Weights of a small mixture-of-experts language model, trained from scratch on English Wikipedia: 14 layers, width 384.
Below are experts of layer 4 (counted from 0) of a mixture-of-experts language model. Rows are named router (the router's row for the expert), down (a neuron's output weights, with its number) and show model dimensions 0-127. Each number is 500 + 25 x the weight over its row's rms, rounded and kept within 0 to 999. Numbers have three digits each.
Before each expert's rows: "comes before" lists some tokens at least twice as common just after its tokens as in all text. This comes from a sample of Wikipedia text that the model never trained on. Tokens count by the router's weight.

# expert 13
comes before: "\n", " ", " 1", " \"", " A", " The"
router:472541446518524473487486482491465498443499484509537488463514481481476543492521474493504518478500485492558491525510433523504488519509538524494485512462503501504439461544492552504475504507508553521524503543488521504500510497490470468550467483517509521498487469511532471511467478485502516464489499523551498505522518540479514503484498504490513487483492526498516494500510508482463537471477
down0:522523495526481501535471502492474496521487502490436502544542514522517517510520506513511538449506478512472477523481529504535461509479508494526536504476500504538502508490477545437499537517481516499499534484527530507514486504480510512533483509467523495528531492516545502526533505522532471469489471523550498498496481495463494482497485531500435512526483493536465489498471503514505521468520
down1:477499474504471521510497482504521550488518519499506527510510520524486491528491487524535497476528493453510587491514531503487535470513506511501470509510448511511485470500475470504527536495478517492495500456479485498490466514527468461479476474526502521489511507547485468507474496519491475502490502490489516515512501480510498540495504512521486495512570502448506479528487500472476470483482
down2:488536501517487473506505485505526497523508471530478488415492476543514533521507483517490550506500539484496484463494500497514481503514485486546535543463481482502510485478472497516531547497488514513478502495535509494536473474477485560494515456514489520562496527480483488508479508504488516499493492480447506519517546527527506456488488574496478484476544478481518543485481493485491520473484
down3:526498525495504488500480481513488485470476474491516498490543544488531504492486479493510495499505476499497487524487507499468496442472501494529506518521521489464455493541536499526506513500494482487524489487488510490540553491491511494454465514520506516498471502544456488491448484533509504502464474481516497486490520481479496495501495505539558517493496488510446496471525546523504531534530
down4:559525523488513515447517493501505512511504530475542473474475489462520509538524488503498531484516486509512482501510547470552491491529476516471484513484514469540507508522491518526487520502496524528486513493505477502487489501527465520502505481538505484509539504471517503536512502484507505486531426498529525502483528509503445516466489506520533550537516472487491534475497497512472537493491
down5:488492554501498557495449503442528477507490525507481512493535504481478553481501525515478478494541497470517498463524510490441445501508457477499540539529503467508516538489497459513524505515528478460507503562465512487520507493492489505511525525535481533481506513511499513453514505486473494533518552520470484519525516512488537496504536497450534485471485515508501524492496521533512489490461
down6:509476513504508466527538505515494474463450488553524518530492499480482541515557479483510495529448532458486511536494521473482536448524501513507536496465480480514478500504472487484490472535524499531515466481516518501529567525489481444455496493503487475481524499493472507479523482470491478472537466516496474525484532485498501506456436538519490580474513478495517528505499481483513479426491
down7:530488489495512496514491518495504477491477511518507473497507451483468550537489504498484496518498496487486523511493498482518518483453519519501487475495525514549474459520514506446510472522524468518471511482473445477467478517511473523515465490473442471510547540492482495487489488535512477501489507477474461498467481521495549507499527485502518536513533502514479477497548481507486496467471
down8:509468518506535500513503494486444493472532498488524495522506511505507497515541527502494491508501499525507525440527513514512463525502510515486514549492489518490459489507475518447487478492500507482507537511512537467513538512496473470452474480509449501548473504495519534457433504494500534504511510479509530501477509474471446493521545492532508465537488475518509482492539496513506536492495
down9:476526495497481530509491485513545480514443504500465534568472512536475458524511507462501471509507494493460497531509526500499503511501491539482552503539475527469518493493463488503480487526518510500479482496500503474495506487541455493487543482522497502495486494526513505511493472516476478529477490483515430454486503444491515444498500488478502464482513497509468543477455509518512504476514
down10:470515516508512504524534488478551462487534518491482448483515463483475510467513507510491488493481505489499530478556477515482521503464470517439519464510523505535472487544520539552528532480513484518511516470464441508517512539489525485475526510482512499519481462471509547518532460501555499500500481502463526517465534522489535523513444527452498504466485511517461526502567481522492480479521
down11:449480525535508506519486548510518495531514502505510541461470496466495489480515474533484514530478546507511508519494488508488486504515508505512523522550458474531511478526547502504514481492502490548522523510497467537498501477522501537519571452458478489498490471491509536509504461475532454455485493478517524509526467523508470551527510491523483485510501478517517472548529505507516467485491
down12:517490523483465498479440448468502457468473498495475521473506479529487509474495528521514514535489491489471542532493514526495503489501525498506515478509511477486509508516546531516505518487547464466543470520544510493501530484514460518536558548501517508477486484508511490507499511544502493506448521502524506469532513511525544482486499535500490470499522478513474525505514535499503487476483
down13:500495467461483533491536569460463518530501474506506478513483517486486512488511534483503499500488487490525504483511498513544509508501486498570514514516456475517500525506498489494503477520511516506519488467489472522486582530501491484468501442495467481519482533492496525530518456517549523510465485498504498538516480491524535487518522490478507520466500497478457493516483480454516510530526
down14:481497508496507511499533517502557525521525479477467526508495457537524483496524505497476466473492499474493545508486489523465513487520530520501475557536500528515534512506500504509536509493506480515528495507485461489524480533527525489497487523498529415507516455518518546443510504529504566453505501523491494535498493492498478495450504424489486500512479478461529510504505542483500493487450
down15:541477552532529485504471511551544525492510498491498517457487513509476515462492493491485490513426489485547510474542517564481519534482546513446523477489490480505524509500482469467523495543532445459434482510502505507486487508486446530543540534544502497551508498486512527479491501473497525492507483495519444486505475522486520499420532521477528500504472493460505525501493522507443503522535
down16:527523562477484523481525470465473501453511476464477541508500488460482456484458482508508508491495514502511422523511520499505500534492438542488491508546514493512530509483508530495539459504520519487541479449503487508483503541527473513488454502514503502499494489487535528523476519473514481486463543465512440519548474501511540451478496505493499501484499520492500506521505501469506506505488
down17:563528493452495487502527529500484490476498502494448486499494463513540533506531530496477487503493523499545518491490511505502495535473438488528534473456538549513480549475524468514530542489505515493533489519513499481491483500500505471504465502483465481494500493501534521532513541506515526515496490445495524481509522506453479476499510496492514490563431470500523460510519439516531475517509
down18:506508510456495495472485501521501520476500478516461519507518558544496535528485513520504490524473505531534541471509494510494449482489526509496506501500465514526513525508484517492509490497509487561521488499453512486481438469524531497488525514480509519493506450519533511499476537503498504482501474460509528510521487485530535510542504443519494518449491492497500498511456471503515472498494
down19:478538526513493481526484519493480492535496439480499457468497490456529491518507506464462508522533514478512479504549510528490476497457500523484511461499523501540533531502476547478522498533477547481482481551507481497523532522482507483493543454491511518501545499482503474508552532480501491505475490541514489540440486508525486484546506483474479530495542521463494484490485452472475522504493
down20:506490456511485495526509497554504457478494499533441475478531523545477508456515509526527522481518501469479488488473491476510510497551472478505502455532538509483494493514534498493477512468456496522498487491515505534507466506495504501437468515544475451521521483475464476517523489506533525467512484507520499535520467494458484525525539521500488470501498525497460517504451525509484488500476
down21:511534524483539514517508446482460486481506513501476534496477531458455536481492463466545514470471502485462531570539480474470526518523479476470505501477498473495511524523509427477492501498482522474505475525472502565472521498551513490479496498498525504517490498511474543490481474458550471506506512527535502533500487542487473509499513487522515531499483538464487483522476556494464490521489
down22:501474490488528513461483499513520527487501477518505519469475491513520498553454485498512503476482476538490453489508493503471540507452465519479541492509514463504451513486501487516533533564502498508498463525477473505461494484512528514505506509511512490487547513439484502478491502504469497515548510502484481545512552479507532479480507522505522525459499494512529458457489503487467509451502
down23:531480474486491532519550501480528522527491526518465498500498499485517492529479464499494506498474463489522502477512498551481528499478493480489485493526481540455499500498489525502506499495489487468519510516499532499457530452544490491516497508529525509545489523490513480535462481530507470487458467472493470491550488473483443470529480537504556488498454489478540509556479527518504475514501
down24:514493488507461519453517481521489500552503472505522527465503529497494483510497479525462511484476517539462463494496488516482518488479455496536487526524473453519444495494511512516524502503461499466521535519506505522477529500483510495513516509497509451468512506539480482481443494441515473530503547525497522517521519458522536511490563498495506472520491485496489421523485518525517484503488
down25:481497474474476496502483463503510493477482525464499512498505513482494478455517515574511502525509513487514503498476522475468523518521520506550539507481543500484511516479488438459540455541500522509472496499478526522517460489496462484529485519485482494504447512465493506490480440478501466531511514482537512551460505456543523533490461498520507493505496482510526480511521528509507515466479
down26:511488480522452510492502483514513515553542465497504507555495504487461453465518484494506496488502526508476493539448447528542435512479506491518486484476468511484515473500493497527514478502503549548518452548478481508577560511511514520517513512478565502512478486548459536500477444492507500528519500504529528493455459519451500509498462508514483512514503519514487457466477503515475486510481
down27:449472521500548492482506478497563492454528487492535476525465491509514472506523502547510522519490494502506474506523514447537505456506512474447527490530482548509522476482509470535478521493530525479549466470452496519512520460495499477477515510486457501469478518548497486502503519475463510550480489524499498514468526499507516491482478523513489496503515477502489469522532514497446474530533
down28:483517476491532511485501525510517503490521467487529475512501465461535518462504503496526531511510504468511486481477456513461520492573513476469525480509488516539516511513540490516469479484484515488531530482462497498476481486517500462505456461560550526508522515479483508510511485497510507490497458480508511537531467490520499474505509469487504552553485503471492479507489504501524509456536
down29:478511556454522489500510483471490466487502508477538526505489507510523510499415497499512504488470473517479485502510501477509483518483491461474472480504514509490497454430497484506505511547489497522429551486542534482501489504534499481489478488508434521528547473515519495507485496476527482508487533527474459549478496503508526459476512535455515497524489502508518536518478481516443524478527
down30:482508476527472529471528486425475508543507459512464448479510483549498479520522539510489502482539489492492511419508511516520528504500531546516492514489486491500515480520565495511478496471476492500500528517491501486485524505503465486508529487506538494508494508496504511480460522481528541524466464459492497525496486531504488458485496455470454497497474507465508534528494551477476495514508
down31:487494494509505526492484526493503495543505466509472475533462477485509522462511474487506508460435531500485472522506519450472519503487502495456476484478511499471519511500509525533498490476526526494483491449460492492499486508456477521505517525484468510499513491510503492492465477464507525485502481503483481479506509504470517509479511515475512524492504511494516508524493497513480515511517
down32:491511507505483490490466471500472477523521479518491514502516547490483476561460481485495534470494435520523479495502504488481499486538506483507490494506534535500528491514544444480462476496500505500500532488525531495518502519434463519512529518510530551485532489493460481519476466494499517505491507470437526480507507479536529513518480473499485459511490463556470449513432494469487551551530
down33:501442506507563515509532522441536492525532543506511513522498463486500534482465489505493495529525514455470526521484486512484440526524511496524498486482494484478525509484504511500468541511532484472460500471442481515476547459474489476484501489475504490504520517505492511501508488509516524488535494468476473477513490497489476482507485474466500472519496498521554530515508521484492506497536
down34:528483522496447522499491494544537488479530499470499521525522514503520471483497487488504490511529528461480519468525548534496490504508509486511530500500545558538496499508492467513500515445520524542521532509523501531478530473460469478461472514545447496534522506446536487513533494551475487514540508489489507502480471493496518530527488483475481497480490527499514501519469525498494514516509

# expert 4
comes before: " the", " a", " his", " an", " its", " their"
router:515498469536505480533491468490494461480487526509534526467538439509525549464442497435456513490503492496527476493484492534495491482547531520525476471486487481487476461514484518505484522482516531489513479499486498481476484500494498484513471514499506520514470500525529501480478497521495486486473499504513500469531505535525525503529508525515487534490521499482516499487509493486422569485485
down0:483481514482524505480545487502499496521473482520438467477502546481505474505454488470499472515511502479437482492445510463464545523493501475514477518489454503507516461521494484527455558516458485526465511495511449486505538513532519486479472448522454454477572498485445507532516476503504485470494474485493487483507519480453471534476530524487478506491492466534511497499507514468463500494523
down1:447532522508515463475472502496536488465525537502466492447515511475480491506488485509534521506469532489491452523504471534494458494481507491511499484532552465481481530517478503528492517519468498481488518504474517492519476540484533500478512520519493523555482493513509451549524508448496507500544511489502548472436534503501501488498523528519504475518525504486507453501550547475510497506535
down2:498499482491465515477496503497492490457485546547478465483525485502509505497559523493528500526466482521494492526523478511523514508514481487480455468490485479544474486499522484474545518489474466478520482506505487512526503527465512521499527540508516485485502501507498517543516461481513538534517489454532474543501529475481494464472549500455529534488500501489541482498469496492519473482474
down3:510521489491494538454528512471518479510514473490466474534506478459487513498532491453473489519493465544533518444434497527504485481475463474493486511519518539487572454481530471503495565502500487510496530496511497501464520505505480524492484479532517518523503502536498485488553482538444458465513469508474514541518505490508489458508528493542476504488537481500450451491481494457481530491460
down4:492527481504491469526487543475535490517497543492476499455470484502445531483478528533502495489519493431506511509466536488457488461498514520501492474505537488511558506499472531472476511472486455510480513497514539512494505492545499466507481464439516495501497496485461492532509481514514504501534476531516496496481521528472497539524434506492490462492497455497486471511567518509476514530495
down5:449472519499484487479532472500507466494513509523447503479565514487499521486509455505524490491511495522445443482532539476478523475480494485469507485468519458497479508492518549554545522506520470513496526532499470505497503465544466476487496542479550434518440495473506485486511495510528481507500540476479505534529517460443498483504478513502545454467495462526551481520532489514474510507491
down6:459490458535535496519486493527490479510496457456539521506516484474493501503542467538472504488511486531505504501540519515514539525524481489490451526525527501490456507523501496478512463525493506540487491515509488538534484469463520472468513486526514510528530465487534538539506475510506505474486491497496495548478531544538528509492528512537502461477476504512482534498535537508541465529512
down7:490489531499487503463478493486538494485485546481481523486521468501481470451503506516449511529497494442468500498521502491500523502491476540524501492519501496500500460513512530495489494496489529499445495537503449454507498519537505457475532529514467499493491526499521490468489565528479488484550467488510505519481490475493484542433494464562537528521456474521521496534465476501544518498500
down8:521469500528516492457486507461483560500523460500454519534544541502527498514505542507516487473545506570464500492504516449485485458503518534503523478504512501492499492508513546486494521522508469528508479509514504459509522489504510489539474486494476529484492490496487504480491483491507512503486498512543510515473499509459520547474530492524469479489540483485455446482498503496472530542521
down9:521507535479504468598490536529490458531519496510477510483491503503464499505502507480495533516491560534497494481488507494520468506439454514505510489532481514489503468499543466477524495438466496507511510479504500506468485494469522558505484481506469542517476490523506497542515480510531472461508494510503499478522499481495542506486511509509494483510492521518500507528520475472490506557462
down10:506468491523508491486499498510498473482489473492488525504471485485483521471507500509501493518480503496485523473490484492511509473492528493520483480538527485520502478509500522537489506454467513506532484529501514538523516500532471488485517511441487486509528471536465427506513459517503478500489496539473508458480490497464502485544502513554483452515495508465487467473463463497490497535500
down11:480514499452493547531509524523496500513484480521491512540464491475504527483549508448487470541544499505488475512518481498487473504456548471483486512491520498487488523472505496505492494500480527470519472519483475508515529503482480490532472469487428540500497512519507496498510523507497479498485518518503513499476552504505541458471451451516482499521488432473508527489574529497519570503478
down12:506529492494531521512493525494539491506508464522522454484502558490491480532479489483532507498566448497481503480521503501459492491530486467507490500504526456533455503491537525488491502484505512491479521444520448502503500534489508511527532507487536534470489469528540523528525496510490490514489463504461541467537509472507493501508481477486500467503533541430459493479523510485503537488509
down13:510550524520507536470490507478512477497531500494558495475519498553508532563511504521517479474489492534473507527488471541504474499509493506505504504481530477511496484499459508493520503544510457494421481479494479483503455529485502490504529521548482524482510512530457546507493502523500488583486485515511539505529533519474496506466526449502474498506501447503485477460520529497528515466491
down14:524507520503544527462494526527549486471507534471485492475535515525487517521439533514534555471531528551503516519482486497484464530521505485501477513489486515510492523557535485462513527532460549521482532479474522497491542559519514518508449509512512495484532529482497524487533512536530504489501512519519541510521532509481534482489520518484504542529516508496554525485466506499515458480499
down15:476538450499470505477526516536486539528510520527505506457522470504530532521466492503534529497539488459536457525492491486515533494480486496528481530498513490521546509518489526521536495485523479507493503499499488475460489494505513460534528558471479521476526514523499526507478465482499499490473476512457478523548490466512438476511504509501501450496504515516513471523507467501457469507511
down16:495500519534519509487495454477532436499489521492536476438542521531494453454562522502496489495442509527494475531507473483468474523540499475453507496482501484554498546512489490467483505488452498473491500537504492486518496537508487521474530481514528517470476476514482497504504522481517517518513556505457525470471495488520535520521490502485513495467523486482520478490521483506484499482516
down17:531487500513484474474534530506517447510475522516495456482493485497503496490454568440503479492500495535470513561490463444446520482475478477467490496474523512504504518515569496461531466460489490497513496501483510523523515477504508491522461518474481525517495506455477500477499461515497486504522448513507443465524507496497522488490531522517524485482479521490510499538499479448524490525516
down18:526474502502486463519487509487471546532508486509461514554474480473479497491450501529493471516486495510508521448489531495517488482485496511462489513474477473520423514478511519462508552510555533478484459514474489554472493514502444464517454503502469460547478516472490503490492507529521501522464504516496502461499506512487479537491516499524455495531487518515555510507482506491502480504522
down19:484478503501537495491517468501503478495525535517499474543497549497477514503505499491485488498482460486512474497487487506488444526504515501487504460512484491513485509505491466519515555505515508485524490526434475497515474483480510490490495528476491490476495496513481473519504471439486535545560480512549512474497509461477425522518508539501489487505501512488502477507524489510530472485507
down20:531536478519485533490471507509487532511529471502453473481503516488504494514475486474517486516487496498479511482473468522452451484499507509515534471488524529475494453507500512499469513514500502522513492460520478524505503488451518482509552493513513508527481473458489469514514480544529495485495484488529515526547549487509518489529458503515524490519529529491472529507506551504494470510502
down21:518493498525544516503487541510483502468527528488542434503472515519481545502514509488482517472497504532539516488480492497506520529519473506529496536497503518509511491495456511522566510504498540466504530512490493457455504499520495523487455514513456462522473470495498441506499438517528523490504468509504487501453487508525447476528526497491506467487490465503467481465480507456491500500481
down22:522520535554495520485505505473463560478532490491471547497502479467510484481507513535482521515488493519496488501519517510549558512487496461464509482524480552521539533539526507454497485515480544524498512522521528476515483518497485490487497505478508507509536497471514524514539508517591518507518503523499474482491489509505542520504485530471494519492539501470540511502456508475475478532481
down23:472490474449517522504512562455501481544504492479456474510510486524494420533554458480463504480524490459510493503514479468504491465507468451539521525474524471529528503461508494514508511512499481544481489521491472481500513496490529509467501476486502531498516499516528493474499498456527493524482502492519446498477479479508541515493514463481509506527488485511525484515498493487508556490489
down24:501497463507485545518494495500502501470513478494518490511500501499527491460473530449530474489490496540470502507459494518516513496450496494504510488445470524493499512519493498467463501526498476489548482479493495501527493521462532496496498494517523504518478487500446529503550502511555513566496499490501475488529483505464470499537510544468501515508453477494526529520462485543514479487559
down25:508538514495501449489520475519451511465487454487508525471475489483506468485496494530494513527524504457492492519513531510498513488478524503496482497504509468488469512497486471531494519489513478515511465529511524468486462488525545489540507528521489494492489484519519455511544511506503509532535493426508529542508463508478487531471506506520496523508466498524495513475486509474493542492482
down26:516511495523461463528508532519531519486500511509505515497509501437448521515470475517495484478537445493502521477484540531484481497561483470506551489486497527492580537525518506485510533514472522506519500490474496446455482466522548487476461475527509481531531458533502504542479482506490502510511469514511515518501513502525495548475504555449476530478501488527459548497502507507431472512484
down27:496509490460476548498483534527490488553539523462500483499533503539547506537482459497493529491518506493480503493519520492470487472465522488466474500472500507517485492516486454502488498453486469508509498534502501538529538525527518525430526487492536545554491496479461508440498488498503496531509508537499529471483486460470497485492506520550509518479497499529518437515494472521521500502503
down28:458498519492473529464513535507514519529496467477547537546463536503505544472503496513519558511488534500535522484516500522509483474468477511491537523459469486466486523494533507484474483494507467492444485535492498489454488499481502534509438489541499484467477528520472483491501468512491535472449479519496489469514540490497498514511536479505533489477539497509525487495466467472515473470504
down29:519519544471460500472521491513518482502539536505557475466498554481516519557486488490483458462491506487460553503458503477516491496454500505507476510462513515530476475510520522497530479488538496507494500530522478530481515501508475546534537495532437495491523485462491501493497487499541539478487534514498504515553497524484494545520468471523541477579494502488481526479479509509547490470521
down30:498524525518485494523507497521490494492504497528491499512493497539499500509500499525513503541490549511472464487520547473490524496504506516454462535442490543474466473479509496495506516485478497527488483514540534500541512489494554518474509505491505518494463493538497481489556503506462514517477482504495493478445489483530472527538525464555479475480473519483507511484517499469479518520496
down31:525540470494483541541512511528468519504524514515542482506485491511439473504458521502487508510535519561485511499552511564475519487472510526507537493472494529491508512532569527493493495459472537494499512501498497483443458514523486520476449497466506520513481535523526540539467500533491530497540464484483507478490505498541512503498470529417495514505490530477537497458517507502479551489499
down32:482497466551492503520490481507497508477522496467486542476515538514474503504564507464512483504499547510484515511495544490544528497518524565546527513490490532513512514503492432465501503511482443521442488503467504513512519512441507494501501519491499519507476485485510496531483517469502476490477503476510456506540519504524521521513474488505488547454485520460542516494493530533467484555532
down33:520494498499459453506545523521519530462497488535504489539488537544517565483497490453515486527476458459456522519510468513498486460479486472508543506509524502527497484504487498490528443513506474463517516484539518502472511544515487549523508555485501526552495509514501466472449490544469491507525540503476512495567520473485488515484506482523484507524484472508503542521454475497477529510465
down34:499500527467450495484483523536489497546492519485470496493481503488530495534506513486424453460486535465509500515514465437481493517498523528500487505490471509480521490518504534482511512508508527510480508462506486486508473527493502510515472496501458483511449489523486506481500512531518543466504482503506502517492523464414505516514495501492472501520493522450497528527463490463529440488483

# expert 0
comes before: " the", " and", " which", " a", " he", " but"
router:482485473535512527490471487460503462489492500528556528502466472494466534482481492458457515464523480488506527518482476538492468481487531462503482495481488489509508488536512497561468514524460550508502478490495502482465481493459513490511478499520484526512509467546528494444536489486470510471474497519538497471512530507547563457473512477456496474527503536483544498484524491485448505459505
down0:483479532514496536488534532537457535521498507512526496534504531539506513492561488443467490477487484484504460488504515529489531504544477455502511513495486510516534489498494545515557503488522496483470480509526506476510473463481517491508453479474525476468529493521507508483500480516497502454511485493515535487482502505571504511476523528475471604479547462498455481516514498462485498499526
down1:474512497540517512485510490516482459484524485455499464504498486511492500513488479537521449475520499494496459492567480469474501494514516513477498496495511524459483530459554497506475489492527467442544494511505487484470493495501474515504493533475496531479482509484488507460484486537496513528535488513496475502543495508514537524511485520503528472559444537512517504495518499477518464529479
down2:546510483517504504510480479495485527500530540546473505474531497483521531476528486533436522455550511494497512495511435496488523503513506482523543487470526472539517491481478475493499525555473493492510499487548498515473525503503519494500462499550501486483442490512486530510498486495470484507476498494514481511496484546498474479543499500517510484525514483523509476463475490463492483502462
down3:525512473493501514522512542535481479482488519491541515547523507480469491517496521458476514444504529488494529519519494508467519450544516515557466543484539452518516520541529513462546489500473489492505484505486476491520470505499538469509471469450520470552510474534479509470428530468525505500488495470512517523481505477475507518514478507491488535475490497515505447491484530454467482506532
down4:538483518549495482502508524496466478503495504467568483493507493508511508502505465445528488485473529538527504465444514468496464496475504464494504486512533473489535504520501484479483539485506477522528513506536493498483510481488537538496499495503452470521518504485490528481541502483492504491508534496503439486501491519487515458490502461492493501516520514503484499522502495471519514548500
down5:480535507501507489539504448458507508494538511460498538476518494533509536498480516503480575523471470509509503517526491511481514510501523474499486471537516502514523511496538505469529488492490484464480569485537523546456479536435473537487521465514513525512486494523507504503494526463511507495463500479498501478482504483575489487454515528485466522536535469527463495476480512502471516467523
down6:479515511498543484558484479529509510483496484458465518471494486510532508515488515485465486511548494513526492557433517498499503443485508521501540495485506574478507450491469478452485502508489513505504524497494495537490528453509442450543488509489501515495499476551530514528484487516465457484504448533497488562494474521489500475491554497461503510489567484523533482532468536507485527497515
down7:506477518508560528497503501521491511496480515486453526508460494498529557490496520490512529514436458494504474477523517474493496517523497566529512455538510472508497455489442476476520484497514504468490484489510534493516517489524524516477533492504540507527480498446483545510530524514495483500482462496475490508488487495465484522519556546488512545469478460467477550480515467479477517507528
down8:510497534519482476524493516542476473544479533505471467521471491540479500502517490487497529524500509511493519533484516539429479469528501520493516546490532534462510476471497509486490465484531432489536485540523546502501515428474496548499522505453506486521522565503518521512508520517540469518491566523463515492514470488468496536492511492488461516516486517508539495442473504477507499480497
down9:492532484502480517464527495501513500507505503500489503539486529521494474471506507512501511488484509523522500495496541517483481525509494504531510475518523499482534537503499531494513468506530500527480506451561504451523503482527520531488475522503520530468510535495455523478508499540522547524485516502497481489487539509531495509542546450500474517498495508525454525535475507479450540496483
down10:545494499467477450481492457522523480517510493533504510481483518491493482529484476481500521491515534473524530489560503525490511495499479520514519491510503509552493575526481505462492497500474509500501478541552505544485526498492480473487514457483526504502502505514499492520485511522508465490509522510490489518527534559499497485515513522501531493501522529545529466466492477484535485493516
down11:473486489505505454518485497512515455496527475508497520542496488507507516501493510499500487518532477502457501468463509489493462503506478474508480469509517515457499533476515497514518507460488513483527508514461485498493502501499480510504476528519531488517450504467496487523486490480512480483513489446478543507508466543472504481472469463499492482522520522508543474506465495510534523522536
down12:503493545489544529514489491485526469491517531502493513492489514508502490525547499567520470474463492511506458515500510526498525523512505505476506521487541469523466502495444478504540506524470557466500511491500493494523508530520503486484514453495481491497488492503515485506492494466469572495495505505518522462531464462491502489515457480512537491508523541509499490500488484511491498526498
down13:512527497516475506507512441477491476511526490520488477520480479494493476544516511501493495510527490507482520482520508510569521515509502502467504539466549505502477471541491498493522521458521502505536541496534576487533516501505513526484494495473489573516490506500502530529523431536504505498488508447527454502474500523476514550537508499478524470494505521491481525476481508527488541502478
down14:454516549477504504510473473493469464478506505408472476510509491526522468479522516488504496489467517508437493495502461483483507485482490487457513515525471489515533523547554506500521508480498475479495523568539474504529477507488545472481505496534475504525494470514520476520555503492452469500509521478533493520512468493483483493502534500479514429501479523502540455492487550497521503478514
down15:494457484464539507511460533526506522514543481479515491515513512486499481506477491463473550510525549510546459481510489548500516492503504499516516520502473494503508508497509501443504526518505490526497519507485493526522481531523504475510472465483524472474543479514532490535481499467495495470506488486541480493509497489496499512479504543457517510491495484547477463534474511474504497504557
down16:479531482511452508468510486506491479469517456497481525533518475511468462464482501510476491487505534468459486506477541531522483463460525516504508499492525527481472478492506455519471511487484502531517504477496460498513510517495498483479465499517489475470481479453484494523473512481516494520511567504449522524524485491498509512487463505513490485498538537445541470492479509470481484469473
down17:515489444510507530519490520475501483481515431525480506457509535523513519492505491502530510483542550491440531479537549507525541526481487518470491500498527517499471517532487525483510500494513501481550502521525497499492480461496462507481489489521480519481517489458526482518450499530524496529484498527529516521505500477475528479508525514493502524508483457547459501478470528480525516497470
down18:456508496493510478476555450489491513489557515511514503439512536513500510528516504498490481503514509546490502495455493546546510532475509516496509544477430496520472532480521494466470488481470510498493484511482429487491518498510490510478438513464492536523442503480534533507491492519537482492489497485482492504499470498494518572452446500481507524497450457482493528534483501558484466466497
down19:517487480489523475510487501531482480495521539468526495484525456544529490437517511505516469508449483476484516462508492477537510519484525451538502549532491459498515441500487499503525498525488500525461530452506523494534491506515513493536554532551486485489499471474482478478462507473475518523535524462501541470547465483512516476518455474473525508507514491519498523499494503454485520497534
down20:516520532465490502510502506463499490491517519470492475518502506536485526452511469475495460500508488508512520481510493485464465518503480499478472497534516468527542525485513482487507478531488536522515509490492454526484537513479493502520496499498538502482504494445501484493499531483494494543495513539493461504491528462514489444484514463475482456510459537547512505529478519524486429507509
down21:504456504525498518504525449534452491535466494540486503502511504472496537518480467509474499491512534515529550507550450521486523491434510528500507505469477477490477504519484490502512493445536517484473517488541533512475464517489442522467526536530514488518527492504490447486508529520498513486546521501520484490479490490486515493524467541487483499513501541487553515504492539510501522525487
down22:462534503495486461496513509507472509529471502506525482527519470473504530520491465504483516520498527478469499497490493478493503504478512476538531544482449518504496533493499513486468498532509507524523473498515451453508509504486515518466489526539454479497521493494492496502488450540494514504504505467492504485486497506482522459501577521503481497509462493523540491506479503493488542510520
down23:542512509479505497510506494516512531490477521450461528498514469494511479538525486507540490542466500492493503511522500515507469526455539495508487511486498512523487512498489465527525523512534518449461491489505495514505539473523522514481492520538486505499486471527526491473486488553533516500507494455543505494499437498507535530479464484538488498499458485488526478528570517486530523512501
down24:525471491531525514505508495431436543467514496520481540478465455498493513494521486508466505515518501491463496480473482511467493486480474522543495485501487494508509496500485466516512544500494503482498468439501533479478491514493507505445456529462491497483462490442515475480498529480489501516494487488533465488523481454529446530460486493524547514473465500491536494522477458475494493456499
down25:476558460533497509485491504487507543505539540463514503449482488493495520512499499508489551519520493519464521518530491554502545502515485511502467493506442541486509486494509545499497515525443487513486503489509505531538516537488458454489459481510486511482505497503500496472504463518535465524486486505510541469542506536478537489475473486506509470499487550548509510455530498540507477525508
down26:491506532509496517541533503556462520462454482529524490546517495524465488468480528510483509518500485489503515504512498467520484533517457521501529466531493507476466497484524523520494496515467507488506569543456532510526484539503510498516488454509502469492488528485526507521535469499478462490489529514465533539481491492552503452540515487518483471472480500510515473498470473512522537520505
down27:496473481507489516535514466485477452555478546487533534508505485531511516460528509516498485513494525475483488498479506490463491509496458467470541483469513517522508545481526487521520505472524481492504498487518470512512531456495483522510527495476537507514502473571544462450493498510484519524475530493473499522505494536504531513510474545475496496494443493488500459537508489510457511505505
down28:514489479493538509468518499476498495495492456425501513482524535469567509471497530485537493482475503513512507503504471451518510474503454471492498504503503503493458497509485483504513516516501467483514531500511498520442530500497502532502475488552496535555527493463479501544532543472513565500475530442474516478513531533544521482491504531493451479472500512524508513510462512480467471509515
down29:498489493490512500510544468518491490518529516503520514477496499497472516491503466532544540487478443516463515527496508472534490472442511542533500501498496496506480511451506494472463500480531510477484503532491471474456509514483480490540474504472512503470524478526497502499468494472524492514466525505503464514481495505514545496495489481480482542518518482476503529529521494533489471496503
down30:475481535503527515534527497454498509532453514537505486509579464460502514462488517524485501478507523541488521493527530498484476507491481519474491500524533500493533499484506467495423522481472499513541507481453496488474515533465444498505477550544489534485507478468483502568519487560522514453508490486518487498484494517423526499507485502495528535505491530531515488476520487507479502525511
down31:457525518486493482489536465503498500507494522488507487484463480491480492546544522488500507461512523482472479515477546506451510522476491531514515540518443520499501514479482510481472482514518490466519450496500493504459556501533516491488544475467503482526477505511547511500505491478516530526505475519562505481453554464524511477461537574512481515517490532505513506480552495488488498485521
down32:497501473519499487477476474522493486488468509480542497481551490452512466486505476473531472478482516487553493529501441477478537456451504496509505517492509480478525461512442468514544485472514486536457497524487518512533498468490491486508529483497477504509484488464465486497503532475497515484475451518523494480512500454505489447491489510516464517547511461513481492493536502524514521463506
down33:551507473537527506473504510525508490519523496499449537474488515485498481518529534511463488520473472494520441530486527537472569506490477479511502535497487535506518539504482510517498494467473489479528551507483502525513474508497510477466558542523455482470494508521490505499428527490487492498554508520505469472481490482517507517457510532524497516497525554526521512510485513537537492517504
down34:534525505442488496523517544506540512513514538504479484486505538507495512499488476528494514507547517499503501494490482466514511513450495474537458502529500477503505481482502524474482533510487526493495485503499499528482483517492502506492505460465505501531506475490459525500475530491513496483523523545461522436473515478504506476494516475509517540520510473467539504528486518505491451467524